Weights of a small mixture-of-experts language model, trained from scratch on English Wikipedia.
Size: 14 layers, width 512, vocabulary 11909.
Experts: 32 experts in each of 13 layers, 48 SwiGLU neurons an expert, 4 picks a token, a shared expert of 128 neurons.
Below are experts of layer 2 (counted from 0) of a mixture-of-experts language model. Rows are named gate (a neuron's input weights, with its number), up (a neuron's input weights, with its number) and show model dimensions 384-511. Each number is 128 + 32 x the weight over its row's rms, rounded and kept within 0 to 255. Numbers have three digits each.
Before each expert's rows: "comes after" lists some tokens at least twice as common just before its tokens as in all text; "gets" lists some tokens that make up at least twice as much of what it gets as of all text. This comes from a sample of Wikipedia text that the model never trained on. Tokens count by the router's weight.

# expert 15
comes after: "\n", "S", "R", "L", "N", "T"
gets: "C", "S", "P", "B", "R", "D"
gate1:132148142133116114142118125211101097158110066119092132037109133120128100136099114123153135092138116197147108132114191082156109127100165094128111085180146123166158192105119120158145068154156144126174157143115158154119204168086211135203167162079122123129140073152130185148059148086163115138096148094086117124155182102078121157131152164063157161143148141142133177107126147059129130129128
up1:078158160079145121100147119129169169105132098134110066139117121148118128144098132126103139111106134162117127130136104123139066169130115106114119157118102080159077130135140194129153122128130135116159126157169132075084120143171133133128103123144070158098162168071122109159124124133175157123125147105135071137164085132112047077088126136177142105157107099075127174122123155084128149115182
gate2:085148156101176110151149187115112121129132128114159115103112122145169169158146152164102181165160145171188129101143126148102147128155170071118123127087126122175120086157148156131071112126074083134182136143042152136125126177141154171141119059104087101146138139149143096167142094172138116107093147156118138135157082136117155146079137144125107149209149114145163137050093141117112151097104
up2:052130079098153142172133121127121158207145111068128098128072122162124144143193096140169122112141113095150128156088109185123127119143146131077154096169152109150080135127089134120165114163089122122136158141086167125126127156097140123151118107122101128058105134092149096104170156165106062132114214140144163161107130176157127138105093127123136168140146085127120048125178111141133122177057
gate3:146156089109107125172173082158127099106137156222192248134187232139084106152156149135127134150071087159126101127139149137097188140137076123183112118080154130117126182136127073105134129124130122165127135099129096130145127111101139129177076167128170203078172119123123156148096127047190152136137103129172126080131134157093147123120088125145116146055140126122151169151173134151061082134132
up3:090119158122189115100122139178149127118124141136078138180159101201151142088078152143141180097140124143136139107122101135161121148127139096121051150175113126126072129096143144124088104123050118120202162102137127105122100138122181133145157124125143163111111131125073108113131131107072194128101123075255111081181135121165122148132109084132127085149115132089173140132093151167135098134116
gate4:161150138095067111121099113132107127138131169118152126178163155095139112134138123091108130098161138097132106058152118127148152140131132134097096150146106130185079124185108096125122168134088108079147112105175170121158097137054103136145078128109158128162126108147132102136211178109097059136117176130138141121152134134083164155071119115099211089080154124218143122160130133152107111139157
up4:134130187134119136142150116107109157163076124089172058132116116166113055082170146121087109177142147159186169120078196154159133123144149109123142118110058076155113183124138111089131105103125135166115096123116057138227156079145118150090141112175162143100060172129075158204125146134169163106140142142168138129116112130128133131041197101131118127177135127171149105070140200105122086102121
gate5:132139073168110162062119078148163104165139128069102135148112124110140145083089178098089135080106128123143202138121120145141133136122100105165132074118182170128123128096134157126115152159161103131068136200103079136118107099114152062056060119120140129133140124127122133174109143113177187105151107166123106132097123081162148165123134122147110069137132127061117145128062121129092077138171
up5:172133024133082192164069137212130134148132113169183166194098127150124090132150153165058138136084099098174132134174155116162141144124125121113165098093149136159133138126140114101136093079119064156124140127130142151129126098127084114155134111100149116100158120231127211100122139056177096084124097132112128154070136139126151122124178127087093124126174108123095146139123129158135143157142

# expert 12
comes after: ".", " of", " in", "s.", " for", " that"
gets: " the", " The", " his", "The", " In", " A"
gate0:129128123146141097159196118116122151093134215083147099103112121096095083039150147128140122129123184117088137120075130110110050127181114085091204120082097162132094132132132093137122080045111153125191177083118081170105137112102128149126127130086140182138107070101115124122184134126107102145128171092141187173164138146071122142123114095098125122183142227118153167110150149108119139099130
up0:144146107126156120163090128075134132158177118130126145115117148196144113202094137120033129179126113128119137159143160134130143126083097153158106137138123128146195115114141194141143182113115120083121126117046165076142137105147133136077128085126172110116130184171107170156084123131121106135161115102142119161088149126164095127137134126161137126120140097123046120185123090130110119126125
gate1:086122122088130130196161135118115127131136183082141117128066073131115139170176166173200177156079142096150149150170127089180083136129149076102196048158089117155181142132138126105126128103135146129092080144141112119105125135123127134042119130101160079138156128175104176143178105103130138120153118158159099114070112116136117124168130168146186138134070158201129124133125124125127090151182
up1:105106102118080103151153107109111158175112126177068127056120089180072153064125070122087130113153129106072125132143102115136144143135074159064102114146117142145109170215134080170141113154174096189202119123107125138200132103137137138084137161109128106134129170106152186120091136161079098129142121185104120135106115141145085110097123172130138131126184151128122196128148186136127151065164
gate2:123129111126111080179121141102112174157161087136130125123175137136124134137201149118133129062087176139147205134161129155120193127111165144151110064101074143052102122126173122146122142042108142136107155108133115143168143133125092093142119156131144095160121129101167098169108153121090092127133037154158132131125085090123114130134103160146120116086080101215113128104137220149179134135186
up2:128132134106128107147153149106103105157189174117124115148101080184106163108152125130098169141124140104131064134118115109056077175139073112121103128132120129160085130133159082172144106128142138072137121126122103166045147127152110150091125152103088171128165086172173170183160144112105099130211128123140122168130150155111122136126153115084161185124145141129170202191136065149073100096142
gate3:198121142123137135137125144124100163135138099132131115109126093114097087103128149093127124119132116119130131095119159083195064105197116058084125138114120168118198132149126145150141011095097124091127103138114187133141138150108161130063117075158149141105203128123127077130087047199122083112098106152146109133131168098119118138126109131115126119161106135248144089139135106126195123165141
up3:124087097117179124145171121114123143134095157113137123162186136125130108183131137127145160189124128159144062088110145124126117093126085106101159130099135146200177101134158110131035196227127123123125153067096117163115110129141147160163137084132125131108195079164080146094123108061075143102048092095170210170157118098141138125138128132105129109085122108158168083189125129133172126048100
gate4:164213123120130100095191111142124149121172143150134133125142167107102156184130108204153115125101056146064139130113090074128135145179110176092117128123124126132140123124145101109117145164198149112181146162131119128132106127108090190171145149156126131061114132108162130104118116056137139094190184134070140127070140123111119192141135104118136104130117121139125144118084107101187125116060
up4:121128132185130127128106093065093124141129132093121137109129118104127113065162117133108150126095104084129124190134161062040114132140112158209147135130183094129134098128088100172048108095113082140109108124085096124121127132096113170127057091134084116096141149210098123104119124139125124114096125123255176122139126189106178122116180134117195132196108166157126128143075147118096147128116

# expert 31
comes after: "\n", "-", "\n ", "\n   ", " /", "–201"
gets: "-", "|", ":", " |", " /", " -"
gate1:159099098059158087138143141138138104125133165153162133075154117129093176095126132099062129112075133145068123169117088059141135117137135116168155128102126089151095101090202208139183101127149108122135102136185089126118158193099130092215174168107130139151132216065121134173152133100215172156104194236129144148152092146130161133100130090129172168111128113202085170071068123144139199131083
up1:202121120136130134132100140098124117124161112113083149122141085164091149137119115114135137055136163136136058156134137086173126112130146084122146130126143110180092115142127102096169128083108224098118086112141134142167076144146099094179100159068110139208125153085123163140127104104134161181123113139173132162114155128118174179135117122159101150116130117101162117144173144125117161115131
gate2:138089058112156193121169053158119129129132130147134097093073162136124080113043118157125140084102122134127137155107143156104082106136133148122101115190130127127105151058100082097158085123169140157117120115210179060086102131142159136141193161128124127092113153075086078155089112129103151135115119131111127168179130111137122157089095085097130135151117167136141158089117124150150126106135
up2:075151125112133131136069115111134129131109158122132116142167122125135164127126115100164114130122113064137143081132145112126184117115195150102136088062115153150144128198178148122108144142073173148160110165164134111173124132064084148146000079124109117142119136127131127130129162116187098132096117102135129105140127087115133152185136128114156138147140102115171156113126139099114137135142
gate3:123088128116153151128109166076117157133155108159096130086175131137140120119112146147054087116078136128084148173130113143088137120095097115141148038213147081124104111159112170111173180132142208206105157128135127172074130099111141137165160048098130173149089149126147165161142117116131100094041121128126130127099128104163168073129129127093116140139183068151155122108169153129128135137175
up3:142133101148129061097058123108137097091134093138098164123125189120094140082163119130134129131105132078137064109106067148114158080174093170074194098109120107113133127110146199138130127138137132112062137128118135129163195144130101185137137111130112149132103105123107157132141151178150146201149178183134105142166136154143184119083213164087156091121130175162068199129132022078140121170117
gate4:115096151100051140134159136139093067134136095103136080153109066106115165134171134179162124142181122205134223169137109191094119222147110152102200202121123126095108132132113207199159149109145144090137127093108123086078106130130106081086115148135122128119176092132184136125121189129085127152151173145152182173178125122181112142120130146168115099128102123100092127086140127151122168179138
up4:160125104141129134166060109122089078063142085119138165189088141134110110119118128105136150143150119180114129134204140148148137123132130153144114111160111126176069146158134133110130173125102171141122143112055169127091139136019106110166165098178111140133121111099204130185134167157063086131065120047123133123225145139097098106047190141130150115187117119126107107114107120143126130076132
gate5:172078061128083161138117152161171145184082101122156173145070128163099115140081199105122135144113095161067111130159116096144121163132114118133134154094130098125123155148123138065132090083155190100067177152153091099133116132114067115157134121087192136156118109180059124143121134096095131141130087098094119105143175188090131114111121157158130131141134121152128145109117061111096162115049
up5:119109105137117083149107110124196127107140128136141129126104107124146121122118148127099130126099102128122063088095087141136146152117129125099154135079112147117157197164158156156118135131131163128107156127110200116126123153098109092172159122135128119145107125130164111101128088110151180133171120118111144141115182092171089166087143090126182124081140160179122114193161166126159121177159

# expert 23
comes after: " |", " 0", " ", " 1", " 2", " 3"
gets: " |", " 0", " 1", " 2", " 3", " 4"
gate0:099066120147071128134114142114174120125189125207158089167136131117069125108125127100148123107115186047140140137140050151155115017131106108121091108129126185133136130155129099125056184105120126144122137090193128138083127126126176102124158127129114124147045084124160146074029137081091109124130080153069067118128114125116120184132180130127086128128138158157086126097126132146142108051124
up0:146153093162146125115143144127129127120147153167130126023119125127127126096201145123146136097134173200111142162122170223108042191136159160144128151204136100149118150100141193114072128114140125126124088102103120131133110154077132172164053132171173134102126128128116146113152156106100227136214131075085163144144143153171091120121124171132122161110130077120138080129196144074165109149129
gate1:114162152145089131143167111128137142090154069128128115106109098112127153123105124132072117102134007101127136146151166151152146132216119074138140145027142130118156112172072187131134090126137143139175149145116100081095092087140141106119165166170159139151139127125108126119048174165048165145138108095138158089103152137099086134117100162147122115122153155213152126154108135130139062129189
up1:109112141100162126142161141219121167194130155114116106172137137134101105098138062062136126123152210119117123221089098077119132118101117148138129125136091136210088149111164114149117168140142150130095128062146128117125111211158116139139132067132133100131131101137140150146145138176149104181128166178088124109160128166157106114101131084122147219130135141093100134144129135137121158127154
gate2:126159128124160040118143151106118073153136194167096118192138098077149130104115166095073107180094119127129104151124113128136096137125117053091126095131084087133143057088154106140245141128136119148129119145099150110130163104121141134148114140114184138124116143097045151152144108134159144115209170127108188150199121090131128172158121133078170126160108134167109130124134080130068131008159
up2:174085128113099187131118093150083095157133199113113110153123130096130147155089130111049151131137128151151108120116128149131098123173101067119143120086112183161121082208188092103138110151124063124170082138100146088117184138131148161154137132171129149141122078156098201130128138126148134148184148139125114127122189126135172201181119080176161121098146118120112102109138055076118158111129
gate3:104083133055102137117154116172124158139185201127085127134099133120058131118127089055083168122123122123169147119127168119085127139126154134162138111114130082159125127130122184104085124097131128120128140184138126115067148160151103155117113074112143128116117199139139125108131091126134105128163134117081104165084162119067100179123126164104180231131077183129085137129105102128080180094164
up3:166109089144131196199103135114126074129147114111038073163194092175175156110100133121159152108147115142146128209103134130134167133174127122102098125113134105120137130050103228171100125137104091105133152094119135124121097122076180121137064089154126125109136098115118126090129124165122188129166158127136155106137136128160107130130156127138101139142146130080110153122114141130106123125146
gate4:125165142118129130148161094152134158080075095107145077127125091131145184151203117094116069123128144133221129109124095161171127075098124125114113100099167141189067163133085153128041096116093145186148129177128192105136154167097145093136014118115106123118131131101097160156126145123047109158148143042089115126105095144160115144160193115128138081109119123202114164124155152093142047105116
up4:102106138128193143112137151150142117141121169119122184125182166164172141137055107121120120120107144163111181132108063125186130136131088193111135105148139130138047128150167121081127223189101162064119182122117085158142140163095119119201104167106209110119077114208157139113126155167135082095129084119068131163116134169134114092093118084118137156112111135161141103130150090134115106128063

# expert 4
comes after: "\n", " |", ".", ")", " =", "s."
gets: "\n", "|", "-", "\n ", "=", "=="
gate0:071136114127132143071147111161153126128096157076135115183057137124104133129139137094139063188112125165164084095159139083127122095098199130127128154108118132083104110116115113075083090156130131134095119132163130124118090155136115163127085173115161127135049121148044132095107163126143166124113161113127194160079117155066070129122073143131129102102120156159159121106073132066169174157138
up0:129179093153075124130123121124130121133088125086085125153155136128138092135109118107137128128090131224115184102129158148129115064205108146138151129157128174087119115142189110164137137118077129063192068184152126139146110126173099146164116111174150118132140086084119112124134134144163117148113110149102149150129145205111120097143084123127115135133111093139158130120010134116131183147117
gate1:121113136157109126097165155086121255112205140110100183096094123155145139162120126142087094117102187139143197129132086103177128142095145128083151138114130145163092168135128145067174131128147138158090135166122113149093114106101061134199116129095200137148112204113108121149121158096188157136122118122113082215151183123151129162141121177087167141111177139121063138141100161138074134153108
up1:132148114129104111074128139115143137104131155097116163118135145201102127134176144137106174075124164136202176111126165160176099169160129107115123153108132092140103134220163133069097158114114149138111129165098112044095129147124098159132151132111157136134134167123167082127131137000124131147092121181089166176189145156162115107136130132116122107135156195114113097142149125123164106194136
gate2:125138158108068171138087122075177195213132062134088088063106090194123072104153202073162127173117124112126122127132134164080148162152132124119130130154142104105133088145127086085054146155111144128157093120179164128129162123114109133149155143130136109145131142129148085140085135099136126111141126117115080148179138115142181075092091209088100139089149144126152105134112169115121159124170
up2:125180136113053151124123160061161123120086151183174122076110142158114195058166151113118116125122086160093127126104132163132150152129151129130133123147178166130074130132108111152085138140166116143152082170186111093125075125040163140127040142106107130141155122115192103159166180177175135138112090154083087130101179092141152101119070146159123151133088119116152131100160132128128098147101
gate3:120141119161106123137143094094128116128161164071097107114122163123159097147092164063130076167092123146153179110168131070050151126061121080149141102118168129073090110136106122123166119150123149138082136158149090138160170109138162035141140081118141129157141186125142117146073109169180175077124149126100131117162093133185105194127141109123138132122079205122181160157117136192120178087099
up3:139162112121136134105144091130114242078086096209149188124114122131148128134149133113125138151133138157124154045139129144192138127135128121061050083132124125165095132154125133115131121131125151108100097117128099064076078127113103160120084096145089185129116126126161068136100112127105160088139135122125154217180158153146107107106105142064127048126127105137191048150101158162048160132094
gate4:203154116121127133121164122084147080117117110119105107055126130127160181153165132174131131147142133114093106119141087120149135105098171136116143060120092106175119126130119150083186094072203131125134137125167108143058115104090086077178079129153154072130126162133111127128088131090081128107101121135122060147136177123128114142120153148083161062189136172150080139223114121156067066090123
up4:194133152125118135138121171184133180128115090164148184136130160094148127055127085132122118088144134110115158145143066161138139126031065050114075092177147071130142146117119123045108170109128098189110123111105149220139128077122114104113184141128141129149100146107103134140120126132182125179130112113147141136128150129093094178114084097117135147198185127126113117162113154151125072135166

# expert 6
comes after: " |", "\n", ")", " =", "|---|---|---|---", "==See"
gets: "\n", "|", " =", "|---|---|---|---|---|---|", "|---|---|---|", " =="
gate0:123111083119032123103100139119117132128114156168116151131195125201141130151167152127142109180160177081167125073136137142129143125058152116148145057136210078135135050100107068120157129161177117173114178127129102124094124114132139149166120176133120161124109108072134181145201119093179117136127198115141118177217124131060185072170136171109080178144158173127141121134147133177121135154106
up0:130104126108121086114137122140101160147152126172022134065094190124121176137162137130071091150128150079149170143133120173136130058093092121119168126163137176154092125142123159143134112103104143143170119118119081129126107128117125104136107096052132121136127165084134162102130137119181127109145175163124112123143133141128255085126094136121130117126189157220142066107180133112137128124096
gate1:141145107180085089150162122112042085151133122185160131137123178124123079131109055111146180132123187152130000146147205165129115183067129165131143103160128129172079130135126158116167116114117142172127148121125128152182128136139106124113151191179088170064174166182080133125130138108128132105103114051136193163152160094044126090120133121152156121162179122152120158131138119118130163168160
up1:089086124171134129193195122083151079097113119125113076094158156152209139069153004133069128111190082154128136156128121093135111138149111151113142112142193153120149122136154128128126120064167155126125139147144138096126133151213141174121113134159122148097146086050127110052104129095087206173116127091090122104128142111134162201163129146126074093159131104164177149103105126151123142135137
gate2:087150127068104124131138098128177130128133167133184155096123138163123129179126136118124122131148126164107024116061070141122136102129103126093111067130072089149106109116147129102116081151160139156112133062118169139125135148118160121159128120132168143074090165085076125108101076137131178108119139132199173118164091149202083053102131068153172152138095134088110127153134097117141127122166
up2:131113095168143133148148160176135152089065138105127123092175127162144123139104117118122093133161132067131155120139106129141136089150104062122075117141196201131153080107125165085178137132122079149138145157188115125176111127149128143115103100095098192145147130151176138150170105118123135100134096094066133112133068110088117134130197069133078092100145144112127141123126145132117099143096
gate3:113120168084129100097145124133114050185128138196189110135093164194107135095090195143124129075132118129113130125165101168123047130095136121076098176119143182191204110112127158109133137144138101125146123145150149156081117132165170133116123159147135137134122114054150128103136126077129109159147063210152155143093147138157127124081146177095128143132185131137119078138147130156171164094153
up3:170127070119082135198104135138078129138151179084140146150128138114139137181084078126087124132126128143147143135134049123152132143125130150197135138068146159157116116152057163061113121161121120104099110142138161147053166128103128142185139110081191109136170121124211096185121111120139035120132129147141074101156106151166087108160130142171158153130178116179150097139077155163163149135121
gate4:115069137156171149124011101124135124131085141154079217123091088169144136107128126121133131121123114116147123069116113128097218085074096115121103147190128134105102118114049125193134129174170187092149125090146152166195155124092046097114092149138142189124075104116129123074074187110132103129170150127121113199124067110117156127098119135155146191082092114137098125125123103090117146125136
up4:171088095089111067138085150140179142154170121132153088054109173165090144139139184123163144138115130120153122140141116125125207105131108141104171117070144033178126166158161110105144127089084098118161081149058126152130138110069120068137187101151136163128115078111134145124154160100133156125069126144119142131150195127129146132105107114144125145119137117046130131124123198159123134103161

# expert 2
comes after: " the", " was", " to", " he", " is", " that"
gets: " that", " which", " he", " who", " this", " was"
gate0:122159105131168107129151092112146135109123175124120108173107170137125097141110129104077154139142092074103080141128133064153196130136120102133166058124095118154187127129157110123160109066089101135179126064172140207161173148153125122154173139144150154126063128108128112119177113108138114168102124148101129160128070110149124121120129113129082155144102129120135143102095182116053124101134
up0:131127134103105124140155181127129154108108166076178140137062104130162115183109132092128173120147094111133136200183097150159180127123087153101133120078093091114167161131100132089157157111125086200138102129122071149130116186205128125096148094120130138129160127134117215124112151095137118152198171112179124161189132169124131101125096106157128124174125082115130093092121139136184088163135
gate1:146207178144066138106124120158135135213121127239096177107139150163106128125141128123126174138128080117065115168152191046115140127145137108147085099075127127128116114163159132153124154099123130135155140124112099131158032122116115084128124141132120132106075150090169128116125118131171144173140115170133147124128039139140111102122128154140128161139133129173146151122144122129047105121127
up1:109084137165119120134121085117161127139202150133131190122131142173134204121118169131107149096129125116123139096092215083166109095172130099152087140146133060134129127092066151066112123122086171069120125156075131112103128184105125141138108137175055121073116164121157144125166184162127129156108129158122127126133141165166111118130113129125108129153094131130100186093158095114127115120111
gate2:170185136190129096114129094184157104153102144208125157120179191127133095129128137149137131099080127116131095135117137150170134220132131128127068155109171127130139167131094079182087137088138105052104134145125126133085181200159129085130131094116117193152120105115129132139141061148125108118103096065125093080142083127165170134145138087105170135091124108166115116215123129122101150095163
up2:105114087105124121163167155069127119067087131167127136128116130154158125134126078172144129158042138159129090123082080172143101131146122146126152146083149080169152123099091100113113091132052137045138143125131059082086121112086156138136127127109149129123127140128106111099133119125128130096131147102115023170117125098060146125162109102072128080114107140119172154175116136168115132194125
gate3:121033152127123132182116197152115131081162090104110126135125123159197120161139113158154139166207130132116134118101090114108130104137075101232125136154173111112117100137075170106077100087135118114133181101081118140114138101094122143161130164115149136155141100184158102118184127051150098153125112076130118117072138158138205076163153128095138079140169139133101097050141193132127148130132
up3:102195089114117083112163097103154152115120062121088184180109124101162120123098116098169162188112163148107105062127112102116145079131104091140127130132097130166129131103134156201138105197079113117101147181193138027122139148097140138148129125134111081134121115175148136110163142126151156129127117122154093150188131129119180164151141122134118171101141130110171130103220108127155165104000
gate4:125179123069087137148119105160175142069055093125070129123127148134116066155099113129163128080131128111130112113110107146127133200154121092105118126107126105126166125148133065083123161137156161132088119080096227128103152134119124106122108109081146126131126161077108130168107160196145123132114126042185121153103102157147168132070121120125093142110113089183094177144081155058101148119089
up4:123122162135179083090155123136125130135144151128124088115123114136162157149092012154117160144139192128108125126087143081117077135135118123138153167129116141116143149149138124188130150112175128124086221107113105095110137086103142058091137128111143113165115147129133170144112151170182139128109176134093128179175123166159092066114136123136167055178132120183106091162062092110125183200167

# expert 11
comes after: " of", " in", " for", " to", " with", " as"
gets: " the", " a", " of", " in", " to", " with"
gate0:105133129135100175115122140134113107099172091164096124188142084141117142121225098120142139059183143137134151045068090140229121078138087134151110103145132068147131120121131057127173165132101117125164116150178176110158129098116195121154186090137149167065157128136204127184177121128115155128138167173150134127100109059142134171126133132117207098171113156106096066128138188127130112080128
up0:212156192110151115129161123116119151126131136112085134122154149120123122160155100111134133085153086102117097118114079130136107135154110220128185116127129114109140127125131127132174119115178121064134106128153087123105131147123048140151102129114158114178163073167128176115138103167113097093190084151150091132141127103128123133137125070091098104073146074145119112149115110122159109131105
gate1:161128131075117127097157137116081122174144132104107112144130151113164178144134128168142134077163182096107106102116082112130164101209124107159142110175166126099142141121045143138099113147130129110136080150115177065124121139137127134158151128172147019195137139099138191096126105124200116121164120119157197165168131139154078084127106123133186088115116083138085044094141097136173160169108
up1:112093119151109211109104143117096091122110165073091113077131134135109141128106126141179152101178163134150158080142107117146119024116125183162123163137130216116170126135155115159125129086153129122122102128123233087111126104141098142121093147244138120121171110108145128142122128113095216112118055192182130201105099110180129126134064129111066095118124084100094101134070161169112160108120
gate2:150143183135100226116090146224086148128168105111113114120098130196148127123080091115129127137133131151101138131140092097108162160108148129209161134163140123165152081076067181103125134116133130147125160145190149114112120100130079145143119121146153107112164116128074129133136149138170131132170115108090146137115076136090078144137108153145124118107161177119172093108143152093082151132187
up2:122110103131163146172119137119115099049084126088135137207111128170080089142174126128124182124135134076165143102116123132124119105143166140089220123139149173093107128119131127139190123134135090141115172136157094197050101141125125205136149168159113207134088139133076149091120126051149084123098122112192140111119033140095078116173122130085237083144169166133137165149092100121145141139127
gate3:117132173142164077151136135148164114084162109148049157128124128130105123156092104130143097109141077122133090082124141210160133060120070138122132148137177202123158125111101160118072140160124133121129105106137102196115125133157105121119135166134166146176043127122120094095121131175173141133073136113000101178159104110160148117096123188209157115130118117081117122145132127106124127181154
up3:122144146138123142133037121103127163139177120152128154042098122148135077092126148113132164143133078117167118125205176099178147088163196150121125132053146127145169128129120138141123111122130120130081129112122134133179153129065224119133155108164154025177138145129106121130055129137164142160111132131177123098124153166147142123076140124127134127131119125128122119163149157141102188133138
gate4:159125124156140155099159159129155120130112111132123172090125129098085093099077091155154108090068102138126130134134111192127161114174166197135174099180139124116047163089201160137106176083141135164139125145131149137124128101120162133096096135125229128100130077138140202083096117143139107125140121169144146164114091136107046130128082117093113173142127177088079099112127079116097103171142
up4:203164121149078076107099147119082086118115177110114127113193134126097130176098140117170144140133155144129210116066128117121120085149126114158099062124139126166154131119135151131125131147127148131138123127092153129127111140144102189093054122127224113134114138132168104113158123126128128180116107099155135160168128072138144137133164095166136069163136156128086121109116132168115116095138

# expert 5
comes after: "\n", "==", "===", " ==", ".", " ==="
gets: "\n", "|", "==", "===", " ==", "-"
gate0:124161128124122129146120050110123134118097100117182171115094159128121117081153163073148121115099124106094133173107123111138117116125158131127143069092123125095106168157123063078131111138161131171134130042125131128104175100108097045062151151092086145210113129105126113139207152163123096112100057127159062125152121151172208162151164142106113159104137139106134138092124144144118112133132
up0:120123072137086123216097117122118113131135133099083212148127123120139091184128132142130087144107153128087129119111124126153137124140097129106116135131133039128121116132111148149120117124121110108112088050124171125097174125136109132124167132116097102078185111122123126117125127161098140164096153078198111209084214088142150115167129123108111181145124126139087156114127122125108118117093
gate1:135125111128102130189093141145129142142113127149078163100163130069188170141170135127119170177122186111153156146119145150161157138128136189126145141128147108111192129167144169113195136096144084114107152111130188170091129106224154187080116159107124137113133117099088107167166136129156153172142127131090198135157096125151141122148094167132059099189186184107133142116135136130108130143148
up1:111115108138168148118146142116181054158062040146149129151216160135120139160134092151120123093082095131124133134103129083108065149182126080149134119153128120153083112137153096178077124147079168132100136106128116112156132064035128125137099127080114114139110150104100152176147181156131133160132114111075138112122153178113125133142132143113121149175128084171112139162132220251130128153162
gate2:129162161090117116153124144090070215083130069191122120075121135150045123136128188151131127161096110098133122140132181120137125150126167119189086128106077176140142146120127150128130166134171113100114147127139181140134130144129135107098113118056171167159110117154109098105164200196152121143087120155160166120121164120011148110108174092146135151127076123239123147161128114127112143130150
up2:125098115125180148141125098167107135149141152098132092153127115121070124078133177136113102132145128146135164209096117105152201125158125133099137164093133154106127157098120151156136147133141102126129162151123147139114197076142163107119109131166110101132109134178091144121113079104112161121140126122110115107148160140138088130148186127127113138135184092077086154124138137171140142116211
gate3:114078093131117141152122185174104088099161073133157174157114170137112142166150138122081115030131128238161221096142090153184136127130155128142075070117121154083125167080222086111088122057149126134143176129114114163130112145096158163129111163170215118127123133136155112139181122111094102148094090146129092158131147140114176058136146127111135208129119127157086139102128149136131119107137
up3:176173211093060131101108121114136102123080141143095096146129121092144122107097067146157136130135117114108102078142141116122145144159159137152213120138158120124092143139084101171058130126127156167100078141171125127117125122107093129112132081180144087190130069124195144135109152069185108114142130106109186110145101112084127184122088163123137107124184130089148038057165104143167186136123
gate4:118142174126127120098058117092099130074104079203041130148132127121153115129117103165114165144164194173131119130162119138123115199118150174106141090127128117147141222115124128155054130128130089108087138147074122133123098121098161138134116111081166121022078099153092123111135114112141127122134092134121131085124133099104088115105104145100095153131125079130109143143120151072125118128136
up4:159069123179109143105177136139171138126106178082170180139094167185135187113141187156041141157114134112126107137157121170154165082118149120120132173111099133064143124125157118089172137160202076111152161127138103101157128121185134126133119174125097148128186150090160190129140145084130150080082159120101090133193122199132151102153128097116089106095147195076130190108070141135108158165142